Experts of a small language model.
Experts: 4 picks a token, a sigmoid router.
Training: 404M tokens, 8555 steps.
Below are experts of layer 4 (counted from 0) of a mixture-of-experts language model. Rows are named router (the router's row for the expert), up (a neuron's input weights, with its number) and show model dimensions 64-127. Each number is 128 + 24 x the weight over its row's rms, rounded and kept within 0 to 255. Numbers have three digits each.
After each expert's rows: "comes after" lists some tokens at least twice as common just before its tokens as in all text. This comes from a sample of Wikipedia text that the model never trained on. Tokens count by the router's weight.

# expert 66
router:150143133113155129082137148123135153136170112176113120126133099140096149120154123097121099142147106158089119079133136105165107127113146111119148130127117133144149128105088119126140147114136099
up0:143124140150143183118192191083073145143162122121108147110113104098068142102143091107142137128075160142108085132119104128125109137105145163128116146147148105120124096120093132129174141125124093
up1:138096098115133090108153106123136113107113116139109144113135153092099121147113147190126125153148111116096122123150094139089151128121134106089157137145100158160143154166135133131159168128131102
up2:139119129118117102129154156110111152143118133116117133078168139119153110104145126126128157133149128129129140123128110119136163146147141103115120141174145130087139103132149112131129152166100128
up3:099129105129120153077105146156082154113138179106141120165141081134162091128123138140147130125105139144107131142136118147078142140132101097085135145119132127122115116105189162136149138114082135
up4:171114123139122132095110166094098164089102130143128126103144162092106120093118135167117152149150132112113157127133155162165095180130144142141076089103111173149135163127104108142120130114127100
up5:126116116180117157098078096130109122105153129134120127119177127110127134159093175102113095103105164122125103134120119136128166127116129120158173119162105151114117126130131101133139145162162167
up6:128088174120122115154113093101123142129143141149133138132082133140166108133123079114115115152115088161141084096134125129136118160124147128129144124085126137141114118120151141150149113108165111
up7:157122151125118160066135136088100144108125095130106110093118146111131143116179150104120115155133098096091159136164108155111138141134149151110145129111142139177171124131096109127130167131128149
up8:119137096084119162092141114055117118132155137139118107099109179112148140127119125150132100084126136095125141130093166087152149129156144149143143124179130130118154117150143105117168136109148096
up9:133113117120163059115140167134126117100114109150087151087139137133145129129152128113108157161097111124112112105137126101107129112082127160126148124109117141159109143164163121101151110108174157
up10:197154164139099160174112106162134139114153155186127163129115145129123132102160108114095122143127112144126091116121145114119156130149100113138124153174125154124144110171189109114134149158188131
up11:144143135088195094120124162126098106152166145095109141154106118128148088152140130148126170126103150088107115158096114160136151161108114117146138123132146120120128145118168162068149164085131095
up12:135126141124147141144129118113134135126197102131124123146129139132144134102171124112125121142116140149112080052143147104131109145150138104106132126151092135158162113101138102148157135158126183
up13:128117108117114114110142096126144170132152102119105171113116167152122144132146059122104155127098125108113114145130120096159156153087163121102165138131150120111144109102097145122119120173147155
up14:137117109179110103131136087124113152204145161096127143087189107133129105188148142116104154136147105117135152113103068115110100132105158145122147111089122134094110122073126120131115140102140126
up15:124107153155140094120164113155100110164119156185090149113123123121123130180148156149072137102116156152151153166151147133134131102065132149139131119124146155149165101148119119129149170083140081
up16:147115110135113120125125139116105133121108105145135154114198115151074140066191141145161165148113087161124136114122109092098132154175150098154141122124162088109119120149168140128151151114143176
up17:145127154091124118112134127129169121116155112115126141121143078151060112139099135146132097127098132135082110096127129129105118118162095163110178093114119147139123136109124144118147112104119108
up18:119133124106120123133117155174126132153130142108114117133087123153168133146149142085118154147143128090132144149159182108118140136119122156128122112126142136108136142124192106122131106140140101
up19:200124103145135135121153076135142139133161124107120134130139114114064147134111123116115153093103131134108160155115097146135100113162141121143151138168133101116111104080141104152119147110118122
up20:171114169105061104138115144117099142158141115111089090099126113136138105120151157133103138150089100138118156140135142120105132100152151110161125107117146128149149159159127114151119131120122108
up21:129105162112095107148098070114080120158118131179105097148123090142134150131125154150129130146123152079108163141107151117107130158106106143070131112157092111116162143118109097104164119159083172
up22:144140145127121115135124098122101142125151138157113140172121157097134105103125104114090116105153115150112106123149105088101134114122130085110157125102126143104097130104126065135162157129115099
up23:102129081164108149150133177120098153143113126072142124159119153154151145129123126159134108130142145131103106154145171154148114107143102153116138114133127149150173144143137178132108117066058121
comes after: " a", " the", " an", " and", "'s", " its"

# expert 55
router:141140104076124119108110129113146160123123149100143175169164132123130161143182175134106145140139078072108096129114102157208119146152160144129137123094106121136112119163109135154142118126170087
up35:134130106143139119145126144155147148100131135131125124157111084098162074110116080158076130136106103067113144162128125140138158153118127102115168102122084120102129109116158146171116088111145101
up36:134113162110128134145169137097125135098116122157146115149106125119093123109152114173155145124105112160106204128121155122186116147163089120144134149134109111107129097099119112086145151098103138
up37:147151092125104173136107113167187155120128131155131112120135114108130139113141152159129099132112130124123147121137099097134127163158086110128150129184123106118135119128113103140185148108150123
up38:098115122120125148149123109116158137145156121096146103158127128131135114144196165143139111121137143123156115105155139118147134113093144096164149123120135141139101142096095126127113141137177111
up39:129150125096109094133119120105143114147115153070152081122095120116139134119114139147090133141113101112173129111147133120132084110100130149142148144103162120153159128114079096172152120149159166
up40:129120114117115129135103150127121157133103148131141105144107149155120098078119104136093156148119141136162119147154149119135131131163124167154145106095157095131152159128114109136119134137069103
up41:117150122164156128121141172122132156137152150139110186096119128142151115120139113164129113147177144110116129077155106080136112185113121132143163065128156128140151137113117116147154133118153114
up42:141134176087118095157103119096132095110171145131160115114122140152117132106155159109120115136115133120076113130087132121093109126147114128133126093122122120116127108120095132102141129117105116
up43:102111125120119097121132145106157132096079143131133073120103145138096129152130125087114151162085124124132160161087151119152146109118118127119111111079119090179132153185150160139122133129096102
up44:101081157159133132158088121094133098119080097154130128155119114129107148107129130159088096152108132106107130116160157087099106108146132091112102132098126125093148178125147108139125134147110132
up45:129100104119157082121166103117115158113118107145116147112136177110124134129123134160121167181107142127101138074118124143151163125142157134159123093150115121118112124112137124138098090094131110
up46:127101128156112172089148138114123095175129173168072122176122134118085092131156126117174138145154152104098123138108117127140137096131146073125124107117118146115138141111150120150098130166137138
up47:107135122087092097128155106105098127142133151117115093164139112166154134110138110139127168127129080144127126134122137127186124146144178148158127105113161137105161063144122119136104121084143147
up48:140127157138141085101109133134129106089147122142094146101129121174150174146128095098107097107134077109118135120172135102147110135109137091135129134117130154114176141132109126139152145132146177
up49:135128135132137154112121158112125116175128095115124179143158141100127186132165186135159138125129098159128123128131104102116112090140139180116127113091091124148099111154113177154155126170145152
up50:116140152190150120117139113113134162118105116089102106175091126125132128167135109161133066104126108084154138112135139112128144112118151149180121102139106126087146120121158136118094144178122155
up51:107139110185117121114135149118153116135101162088132130130151137148146147140151111102145116139156129146167083147132097164124111148150141158145133183058121133129130112109134120100100127137117126
up52:066149096166167137131143151093088131132146086145143147131137122112151136107179148070120191098127130098132132151135132130096120164132135133131149129143139170143095113123119139160162094151110162
up53:091136164129150141151146107135131132090131130109133149129125098123115118152143141071115094153161135065104148144116166167194132144098145113133155109167116157091074107141132127086124125128144146
up54:156130113088141082103141125154119161116145125099129157107130172147131137140117163110108145148142143150101203165097118129130122115100158127114120154076113146083129118181124128124135136125164105
up55:148114122119125152148130121174118124118112122140115127121119162158145154107133137122157163116185120122129096129160090149156130160109086154142096164120113157139126101180069121117106140120133126
up56:124155111099159174142175127113141124173134183137162126083113138117159099146131103122139144102120127139141084124124128130099114147130123107147125140074122109160151113133158145170113116182099142
up57:147135152178146129097196170088087118157141166112168173164150121132129111171105133099108119117141128153090133125143152112153144150125114110125095173123114115160129140110116138142145147111112158
up58:117086152147171144102101115164086126139191129141141130108121121110168135149147142111124130154158111107117116147102159100094126155063159160117086145138148106089137145116117199112112101112107133
comes after: "1", "9", "0", "2", "8", "–"

# expert 1
router:134122094095137128144112120125144173163148178116130133130163136128096138115173140121077140114137082070098081142119113170150125157131158152087140121116106113147139114136108174123156106133164094
up2:132134188103158143126123134121161104095125150196136118175153131157134159146147148084165139092101140130112131146137127145153104107133135121155101108142118105140110124106120161123059128133150122
up3:132115122120134138114162140104178130131143098099134124121144147126142118129104149169094181158148135099116134117141189100120095125100144130149143129124136164138155139122135122142111140137130102
up4:133150159089160113107148124152146143140126135124184122123124121115110156130112160127114139155170168146181114141096150117155125175129146083091179136103115119089143079105151099077135150121124142
up5:148147096129132134118159106154163107095156120096150100139093112146123145161129123086097149091107121140105150132166177159127171134110184083192125123125169069154089127171121126096152103134103121
up6:056154124144131077160175114144120122096131125145105126144113117134149099121136110146140125108081071113161173125146137152128135131134153160113125151144126146148107111149124183115111148163114113
up7:111121166102146106123135137144133115146143150137103135132132137122103166144157165101144080168127172128117127092084117117136145143129167173158139113096120134106129150121101137161124131115087154
up8:097119156130110129108151103127142149134153121132153142103131127128111133157086119127143086118129174074152086123165130104116115119078121142085171155137148121109143145105150151167154082130151137
up9:104133098116084160110112085156121116146102162104141106113162120137117099138159114121151092147115135115131102153130116110141170132128143126132136151125158116112087124149144120146164127139113100
up10:150148153136162146093124105161123149123154152140071122119089146095165127152155176094142155154160139130138122125122141122116110168103091125140103155113094099114120142129069140112140148144105109
up11:133131110097095133144096086158209122153161109107138144094147172143136166106154151079156098129093138126099095128144121099178126117067113121140097135114136164138170118137093112113135161078129129
up12:117165122147149145141150173125122129103149119144138119127132102167106100100144143123163096116128120116115166106127096124111146145113152116138129104160142155105071126080111106123128105133080135
up13:124113106101165128124114115130149158166108142166103121121161112133113136175148104137072156141118159119108188159132089137085071109120133127121081150154177108163132117133157134144115155139089072
up14:159114147127156124157151101141131124096117163115136113154169121167143105118119113142098142143176173144127106152132157132125136108071101132136098129138142117111131116115131113129117121131155140
up15:153114098143088143151151101108162149125128148145153154165113148138120122120155107155118127093101132101133169107117121134141130160100142145112137155122152111170140126113125120128138123120115117
up16:083119144098154109141155151103098125111147088146160137166128099118118141134109147119137086124142141142143172140134117124156147154114161164147144137084194153102108133125109150124147149125099124
up17:138169089102144143137105116123139129132121145135106142105140131128112103127094127147124131134184128148117143128104148127189125096105130119145113117115119125077089121132075065125121145145085150
up18:125131143152092148133144124111130067128126165134151121172156158154132094138091112108129125159123129152094140137163135105142142148121143125143088197088126145121139094137144112133112105121147138
up19:103098110133126073086160124108108113098102105146099200140123114113113156130163135160122130184137133108129117139113136120149116115088134171091147134109100142141175088154137131147133131128100120
up20:150142148130121138123113114077090117130148083119101167149123093116148106102142124102135171151101110129105116135113134155089139109124138154120101130118151140117118155119124123161111152151118184
up21:133088132123127115139115137090150115076135096105125117107134078113105128110117172146125142151152100141139170134093129111150149115154147168150105134114130136105163118138144180108123119105166114
up22:162137134189145140121132154134137122109150107160085108118093140100121090141123085146162178114115128145126091118120139139089119179150122153115098108139145125149161150094112129098127105136144114
up23:112138150159135136117147092167098101152112174109126125185143148124147121186160092121105151133116127140116135101099133090131180126117124101112120110115143112131114160139114179099116133100119145
up24:135102116170111136128135187166116142136118113135118156178122093092131135111129132120103103076117156121118135143119088098148145064114117123110174093092109148163147149155130156147066122132111119
up25:166115131111128133125096136129183126144142132124124144080159115124128128112185121115140140117103120098154097140100127123121127115098185179077148157137158139061152129090141164106125156088125135
comes after: "9", "0", "1", "2", "8", "–"

# expert 53
router:153105119086140149134138137121125145148142095130124105081155114117156124203125138097114125163135107130093069105116117151170109159102155153114119128131067124177134127137129184143084102135133095
up2:111137145142132120106120126145154144115117111096128114133108135116115125118139130126125097125134109154075111132135131115101147109140131090059154124130087141108151145165080106186144136152153138
up3:095111146089157167149082148124153119125130098158166159101061131127141138138131107115121146114141130146137081130175100132126151119098124151162090141091122155187138110128139140120123106166120139
up4:161098173124159144108141104165112109140095133108119104115114087135117144162120125132110079131142132135133113081140153164143101133099121142135155131198137118129090137093133123096135137128112088
up5:139135118133160123124080115124119139096117130160134168130176138134158145124165134104116122109170112142155103118132126123121097156170116096140144163158088100144116164164151127114130145132091107
up6:168145152153128142107157161131115093130103129173093144084093124130132117117110121141127145148162156086158168154124160124095148174123110144163126106141120111132096108068142158105108097110102105
up7:120132163101114124136148129143084129123095142161144098107123137159139140139096144143101124126203125129138123137122098095087086109167170131139086087163145124117115095106139135125095138107152122
up8:144110121120051093134161125134133143138111148146140100137101120134114196098097114168144184137143089106094142167130129135107128127157130129147113123115161159112152137065142109124129132113160142
up9:150146109123127123152114084159094159170119142102093119147113125117138133120136143128114144114134143142069095106149111143114084123126125141130149155183093109147114120118124124101127100126169107
up10:138096135121115129123137122109190136111118088181120120122124106141142149103109115209148094140064139187134169153121114112117103104100079111078144119180138134163112060109143172127164113128121115
up11:125187121125155119109156084123076113164145097084163118166133138146121158123119080123158107176074147124127147139111145149127123080101131160116103129155144128151121162080162135152129109194132133
up12:123179204083122108071109146148160131138129163133137133111144133166128092118128117161081144119105131144151090088137110096136127157115135142089110105105110150167079107117099131108166128107107119
up13:135120152155096157092071165135112119151121104123123122111120142099151099108152138133065199142131108096120159084093114103096122101159139142143128121125111151129106112101132152105076095127110089
up14:139117130103120111155166097116124123129123129113141142079128154161128174175143122135088121148078102129133103103126124126131117132109127104128094159137138126088152132150170114122133092111110119
up15:102173123102140133130143130140134163153143152110153083150089145131153099128128150160116155118142155142106119110106113134125109130140152123115103121141125136102156142148092162152137157064131097
up16:143128132147121151106148120112122100122121101156121122114150116121108130144161140128146128128078103160126136097117135144145147091120163157140105153131077119145120172159142127151122131122105144
up17:137117130123173122121116155130130105151146148092150156134104100113155146145104119114105161166099094121141152088136122118139159121109142100139132131123147177127172109159091094114111140139120135
up18:139133154139116106174121134122114122095113173114119162124120135089111128177095126090115141145119112114127196125129131158147103147103117155130116138154143132111104120135106139136118151117146134
up19:128181132155149135152118126083116129101148112158158158121089117158141111162126115107120096154104121117143151140157148104176099138118102155139097107108112121102158103149125125153115155122105110
up20:100072143088113176181169094107133116149120092162119111092123092117127131141161158086111112116131111112123121105105172124107162148140112131129119165122141115147121109120138114123123130147130137
up21:074089092106113148105141139139101150126101119130125135176104115066112087091171131097155111089143102135112107133148093136144098135139139165129106121101128147111115153106127156074180105174146089
up22:153113145105111130138091159147152138123158147133098092144117123143127088127111130160187125101113141110102131101103091120108099155120160152159129144160147130120128061153115120173161136098097094
up23:105108098115149131101123134116134144115129134182128131153130123095106127147101089095097137160152136125135140116135103118128138099120170116109155112109085148091119076134123157139135064180144120
up24:156127163116129131079164151142170108116138112177148180101133135098129109153110125087125124147147084110143144118113151139125111095137109126145140106143131103125148083109135153103091125112145109
up25:134118064156132148190116113144131166085149137123115102125146118154115139092130139162147104096159156148074105088189101170110172116132173114094178116159128150128133121153124125111179091123086083
comes after: " ", " |", "1", " (", ";", " /"

# expert 11
router:142135112065128111119127144103122122141176128105122104120149131084111107150136140105128111188168099132090107123090140157151137138122143141144126191159129101130147148107110184152086124121102099
up7:120109128127125129185207145112099143181117128122100157149144185134107179142139156137110140162118142098118156147129102165135121141155153132154085095164128161081142142126137123136085163129106112
up8:141133121099077113105132123137137119107106146122161120123120157135184097126126156125123114101142118171140102101138126129162122189108150091138080157143128126136100136122097128084170081110125111
up9:089100114137133100114090125149156121134142125119189101114080113128121094175113124119151117121125118102101085142121105158129128093086118132098096150132084135117135126103119120196132133154112113
up10:138121110118161151148119126126159113170156102120128128140136144146119203189130112113192133129151122080136158104104096128149158131098102134140074087131120130084120111132127145135108136119124133
up11:135156113151087129157147127130168159144152123118090115165132135161101135128133183124118128122121155120110102120103148186153135157101053065101102068138154125174129140168129129121111155122153175
up12:154114104111092094125134061128126138118098156130163150138158131167130146144171170101090129195118124139149073136080132106125150125167172103164138129139121134108101174122098110120130111125144121
up13:159142111107102150148123099090119121143140163097178118101136109119094158135156161127133123185167144150116124153123128154120070115139151135108172160136100104150137169120135148149128137112133166
up14:156158132106124133120083130136121118156103124128125139102118131153141085121141121157152115155130120112111094123119127133170125119118141088133109099134080098151118175159141105161127132135110118
up15:108093127152133143131081084137114132131088123096120116127104128123155135132127108118113135145106140132126156163115087099143177124137179135097147115155108143120132111149132187132095133148147146
up16:171087094132099121150118169149103113149191141152091123139139080119107138101140165102107104144083106174133132133129128145173122084166130142087162133142167098139156117146119128121142157160158142
up17:080140131111158072144115127098118143169162164093118094119153103160082117153157122132149132152103151140117132109141096145155125138133103109122102130089135079148141117143111080165098140150099121
up18:156154133110145133143109128162108133148161139149131163168114155103112142069145094132093139119157109129134121175125128104113117133153084148140150163122123094144157135118135131119168124136162166
up19:132147144076126134133113102151107120160114129144111097101151119130141121115107147126168092102159148060131134154132137113146127130103132121128128136074111117150081117159118127109105130168124123
up20:162109153121120116167134182126169102116147145117164182132110120105112192116155109096153129090146101132114130144164090112140132077171097131136111133161153092116139172132122087122149099082126115
up21:118099147143129111162151111126095136104118133143163106120122145109097103135118131122126094120077128083102138156102087155143093147117116175148118144205120110137140130120116090098133076119153121
up22:100137150156125157130126096094090135071126125134144109119115116135129092136087165132126140072105151109113136143107143168114142152099074134137164140132091157174170112125118124174115172096127126
up23:183129130076162125133153124189141176114108135157099120159091125121150097069135122140129138128144116186141151150136159130128119154190138155154143122115150122118152137120140165159121132148131090
up24:146097093138138128132094123125108110131112087152146117107092101146121144111128131146157144173117140106128124115133153148144097101123125121077135108129130114116132118121144172132135114143098102
up25:119096125157104146125128100133151139110117152148121157126140135112146152140184176140111138145139142109148127149177148125101139140132130139137155074132160119123112153124098115122103127177072159
up26:143117176146160153106117108107142150107144112140145115097094113140085126152151146116206097116147114146143115101093143149099110092129102085167153091120110165128121138170140100094142148156134134
up27:116094147088104117133166117141149175151148114154099106174102144135167112128109103152131120101100127170158177097126146161124133150070121134080131132119158121139162174079099126150120106115126127
up28:158130129133127143072164145110162165131098107148123120143155078152156119131159121118102095123145118126127110125152125108145084099120135154172094094123124126150147149095163104168104084120160136
up29:098072138098108161126131155164149133153145134096121153084090140119135117162146116135136129100160112118110134099151134155116104127104144118142101147132089144145105133131110176161137106144096129
up30:096144146122106128108197144110125140105145124134135147142104183084121124133112115138121167113072100120125155126119114075099147147111163144158148144092126144097149132176154120102147111124132112
comes after: " |", "|", ":", ";", " in", " October"

# expert 43
router:109150115097107124104148130125134125108126123118116087130199149099123146135138124108112098109131100149129090106136121125162140153099110160150129146134124094166086145106103194131133135110132110
up7:098144134173168097088126139156088169160140083084132141132150132134144138190106125130113120174168138147105163113122101125105129135127111115115143150147162137153143109156121118157122094184112152
up8:116147128137101127122118100132153114112127118105118170103121115105130121094136161083115126142162111107129179111122187136129147126126129137113098118102108130123115105141135125168088127135124116
up9:101133110107134127133142115124128127141158163091146145094130132121116116142105123117135177100093137145152121093176114151139134050133129037153133116129180158153132076112125118125178158144144132
up10:157178131133140156129106114156131110137121153130151150157146162129106167097164122107126126129130096117147132096143066130107108104109121155137175121114120107135131115099163171124136147125182113
up11:123151132130157161134121140127131131105157157176107125140134178112090155083104129125134143126114126124116138093103101101093119127178096124133144137118167072148059105146183145130144131131179179
up12:114109131105091143128113119088137110150146116121113118133121131056127155040126155152117128139127119121120128157140156126149142100107183107124109108117167114138165117121158127156144117122088123
up13:133116163118110111112146124113118137138112154163082164147103134091108114107152115122107097088157132152109084099066120115134116141135151149112162123106125098103168141126145138092167115098082095
up14:115130119120147116113114155105154114153156157147150125122136140122119124104124131128154157137147146099159133121129162101123079121127119092171105153132119121138138138134109113156173149127121161
up15:129118105089086132121143151158201134147171123159120135096139088138119108112137099162128089179159089124159149152134122117164105117096144127128148145104180141077132127132124143159095145101147134
up16:158120150119118169149104089112156153167126125131137123119092117170141116145099132119111120117139151139113140092123142117096136124107105147135136172123126122127140138085137093150093163127115144
up17:122127163129101101120141123110157096172125100080154144113143120153133182116161136123147161113144131112154133112128101117128106146143117109158115122107146100145098131124139136154125132165104155
up18:125119145133126120136161143140176130119139119156087137127130146094135085140111138063164132111109154131105125123123134125138141111151067095126095104106115158148134113162104137115164138145170122
up19:132167133109120147126135163144127109098145154141100145097144165128120122161102163162155104120152155123118141130070137139091133145112139149098122148143133142162148138111130173160121075145133095
up20:123151105100111138116099119127155127129134138125112095156133128144095139098165107110104149114088144134118102138166110132146140086085160120109135163137111141150141157142170155134129128124098106
up21:139126128127119150107144116131182132116146090180132127133134158123114126122129131143131094144175115150147143093150084124124123110117092150153152112114158091126122097158183171161170161141106098
up22:137124141120149110132142067154127119148118148164131159095155122157143156111136157124110107133114152149164124133128162105131158097148152136140117087122122141070110146137133113148086128105154151
up23:150137129152121130123165136109125135157132160119106122094113168146115132116127183067155141140154145134131108119116126128124093126111141123101127111145121132152113152158124156112107148125085143
up24:105154150101145143147147163125152104095113186129108100179128079139126140111120151165161154117133132186107130152102125133115112127144136129128146125115153102084090135134075154160114129095069152
up25:141097135119103146165091111145175115188114134107191105124124112115075172148146140152136136109098146085223140120144117129118106151098160140112110113090108101164098178184137142142104122131090153
up26:136096100124135168147105142116159087179111124121183140148143166162116150087108133140171183176084151144117122104111116123172190119172164080101121117153122138142143147117111105136129125145131110
up27:147201113142093105120129146159115125093154117098139111116150093125137121114137120128133094157121112117135078128129106116128109119118130134131117143144146095144154145121169128185143174109158169
up28:155135123122105116103134134112154143112151099098138100130121112147118128103060119130155139116128105137082147139155108123109132143153153135129130084112085121117124136160120138124149110126165132
up29:135090089101158119102075094083114140123114145107142142105157163096088147100141175100153121134152129101078139090156054123151153140121138122133148188118126116127124108114130144142121139152120131
up30:116091132086109114108155142102106148147099179106087139118128102152119093120138183144160123112091150143166107149137142106119088166128117116084114146122142109125113159135121159148140145097143109
comes after: " |", "|", ";", ",", " in", " October"

# expert 50
router:134130094117129112122157171078169128148160141123139099099129088097098155109161154091081144108131127124089142113115158150141115114141175115160115127137116097133139126144140146109127123139124129
up0:154162161124145142127123130135117122123152141103086122116104147094073108178131162154168172115157110117126114114139119115112128112103129133145144107180121143121109162139164146097078170096117151
up1:127119167144115093163140079136166061156129144119142125144131158108140131111119178123108133094124086135128071128098113130126134133163122147137138107145106124123112099144130171117082121149148166
up2:115090096138138156106086139154131142094111150133158175170122126133168140113153130133121109116143156115119133106157103136150144118117156074094189130158141126108123142146133127110112102121136147
up3:171153139111113093095096107138071136155135125107175161113120099092117122149120151131119122110102139135103128078149086109150120113114107111161164159121111127151168133103159137181100162137096149
up4:148135107132154139151148154109127134123108131118121135163092080143143108115115121119091131127148139150139111111118109146105123140156096116080130139112122119152093133137131116110160085109134129
up5:133178127140086213119125148085109122113137154113102107112160145182150119149119139094109130097161127151102103094152117096138122116126120131068104135124130088096169083112175128158177144115135109
up6:107104171169148113173168108118104121117087134171110116159133171129058118104142128139144138132099072125132158147116132112070139131081134155116144095111159149074147144126127068131139103139156085
up7:153148136150137094090152104078140096130120146129138133118142104121089159087127101158095112145138107141124105172123114112092098115141135098123129149141164126155116128173101117124118097124111131
up8:132159170138083154156145122117126150104150066150146142129106169115181145105104161128132153152139140149136088120141121110091145120144121144117136110153146131112132139180088126174130154123163139
up9:159112129096105105139162130140118163135140112090148094146130126084154107148138123116099162098160158106175137094135087116075117165098114145137150113119086128091140103141132115133133132109135141
up10:146166145102132125141095125073087120125110139135189183140137138135134052161128186083125116111141104128120187130138117149090093115120144125129144134116122106087141079160119138135146100085135122
up11:125135112066142121095129148145091181131130135108126146098168133103140138153137146125135161126089158122107179148131140156122122103126125143111127120129092123134062145152135122134083091098152106
up12:138141168145118177103166142154127128125133116155064146104162143135136165109149137140189108135133127132076123093083131138160134180140116131113158134144182101130155148128143100091113127143134140
up13:102121134193117122085133151149147179151134099119153134126140148102118130096164121102114124136133089161106136125139120119143130085137122084097150126147114141076149167114139126126163126132142075
up14:137151113120116104138142120099142114139146120177096115180172123135170151112083173113086123109147117109144116089134120120132121104066102161128109121089086081114150096134112114105084124103098120
up15:128154173149123102097084118118125143129135152185101078144121150142165117137115123119126141109133158119152117083128140121111100141141142131148130129147116114148148152159139113124169137117110131
up16:136127140122115140116127162129073120133146118154144126139097152096103110145141152133110110189138091167156139081183128139183136097115092079127137121111147136169090119091093116105132132117090127
up17:137145147124147151154111131141085106152154112109104171109133145126150136154095091092113136074085140124134090129122114145151136128137139158149091173097088095118113100173160147149150119147107147
up18:113121103122140171084102164139098099127145192135148148134138096149120132147139114129131130125118126123125111152125111129110141144167138139143153147118147121117106159133130159108130113141138112
up19:130114139135090107125162127101139172161124134172081110117089120127087117099143140180111061160125123170126100143113135120136111076097118146088141090138135143119104147134134143116089168120141118
up20:092103135102117111110143113112107126093142158113074106162129112109096121122151096142161149161138114105103154122118116117131132126115115141122096140113110095127118086133161135133127098114166187
up21:140161115093116145126063122133182160113119125148143074150111136135139100161123167118151131132135094154132155155123154118171154125132131095125137173132119161133133148107135108110121134136165131
up22:124138125154064108116105118128185081120091125139138121133112118148128115134116147093125120148134136169138144137134109134114145102135107119086112092156138104105127097098111111117135121137118181
up23:115151134159123116137095154109104088162084104142119107133155141090121090147128139177171154162146110102157133066086129117112152124110141130118107122140171123151117091145142142128200097116140116
comes after: " of", " in", ".", " for", " with", " to"

# expert 18
router:116149132114142136142137165116160153157102124136172130156159047133091141155138138132121117148140097146085074101140149119185116126090177150150097142182115121141113134095085151134145111110134105
up5:105114116115131144088166120140174139132129158089152098157074090117100108151137180087130102162162114126121128119114141138157116106118164120131131102149141106152116129087110103109084173125121124
up6:109149124139102126142158134105144149119167116173118114124134129156119127170128171128124169141062117133120119130140148147118162156142131120156103140099114115091118111120136092110108104129136082
up7:125144153120133095136153125066162146135124179175136096136113106130109095151158124139146172100124137147140172143109103129125141181093186118091112180125112180152133119164100105125148115146102118
up8:079138147152159129141129100152141115084143107128157118140084125121115107179102094136118121121108125178152121108135136111155104065175122150169148114106132111128109130178090146130137110111128124
up9:116101130110138161143123186115141116122152130100080145126140095115091121156129112110125146124135078120124132106123159126120126097118153168123102100111107106131145056138128119111138129129129140
up10:108143130123131141111126099130131171104102082089145130147112120120097134120149118123129106156127136157141094140075155172153111123153098160131078156199087156140181139127070133153129136140105146
up11:134110101146141119100105103166143095157124116118114117117161120119130164136138170149119160159102109098138141117104139119134122129104142136139126148171095127157111091166112161095150058098134192
up12:125169130120113137171107157135125156156142132147145117184112112182125091138129104128121148116160109120080137148141147153143137109131147130134135164095170144124086139149147118134129147112123122
up13:161126136129122158156197140143112091124117146089129146175099133125173119123169150120139097106098122154124082117118109084125129106163121097133116126121167114110120146139163125071115145131161107
up14:136097140145093138166167118144143149160114136093126137123114075183080115159096148176124102094143134100147110103173098118100125108125112150122143165172126140131081155083103160155142156113092132
up15:109116095160122130115159160105128149141130136136125109105134119121159139109136173145182057139141155130153092123132165136123116144128114126109147113131123131100151157108081120102127125148090157
up16:138123105146128146162144145158145157164124109122127121137124138136125106110114115159149110130103112133128118101143106172154121144066128170143147158162115153133125165131109156171152130093137130
up17:145153125110102133092129119111094104124087133127099160141088122102094106135140145150135106134089149110140123131171134109096125123148067124125108165173079130110125103144125073138158177103126094
up18:125132127113119178107118079122119096156137105142175138110152153117147156104097111135093134135118122153115096092120132168152121130162129105148137163101135118137139137105172119174155066096160110
up19:134071182064146115148128125098153137136117164117148110115123111171095084155100147129121163116071162145132127114161138125099086136125166083180124130146129140144113126165129113101131134114130131
up20:138135170124096116153114155089168164109105137120129157094103134122128128115096141133153109080152139112137111177154142157178082114086154142177125155153088104120100103140116139119135115123114153
up21:122153083120149157122188121117155180174118116157113083108088128101092161073128151115104126142117126098107150121164114092110126100119171151128159104131143080149158120116133083151138128134129131
up22:148130095157154173126087118148166158136139148101132128110112100170123163155159150142121132129128130152112165104141124137165127097105121131171169142169113136126137187137144140104123108123103117
up23:067187135111110166125128112113168081124135128101138125142131075121136144168085135135110112139126104121130148159123152136100130108143122131110139134119078121093111139130133103124129135096134164
up24:143083132115156116147150133161099154170102120144144110157157101123147113103146126138159138145163148123136089117122148154213118177114152130151172129140126123166087189123174127105132115126148107
up25:117137114106161119145143102125108097101168142101119124134150163120119106105131114127123134103124139110099096127129150098149155157090132130132136117127145144168128095105155100148162102118111155
up26:120154175080111149107098104134137103115106099150132112101093086132110148114127137110145108115169118147162129137126120136098149159111156100125143151137092089118109116102120138123149152136124115
up27:121099145118132115146110113077111172149123173124129161127133116148164129116124107117109117168133133097122125153168181124134121132064138138132105134140162134153115105124145110128137100178146154
up28:144141115138113108122107123111102147127065122100104102113106126143115158157113129118123108138124117139143121100161128111181143119135115115102118144131112143167100153100135150149143137126125134
comes after: " of", " and", " for", "===", "==", " with"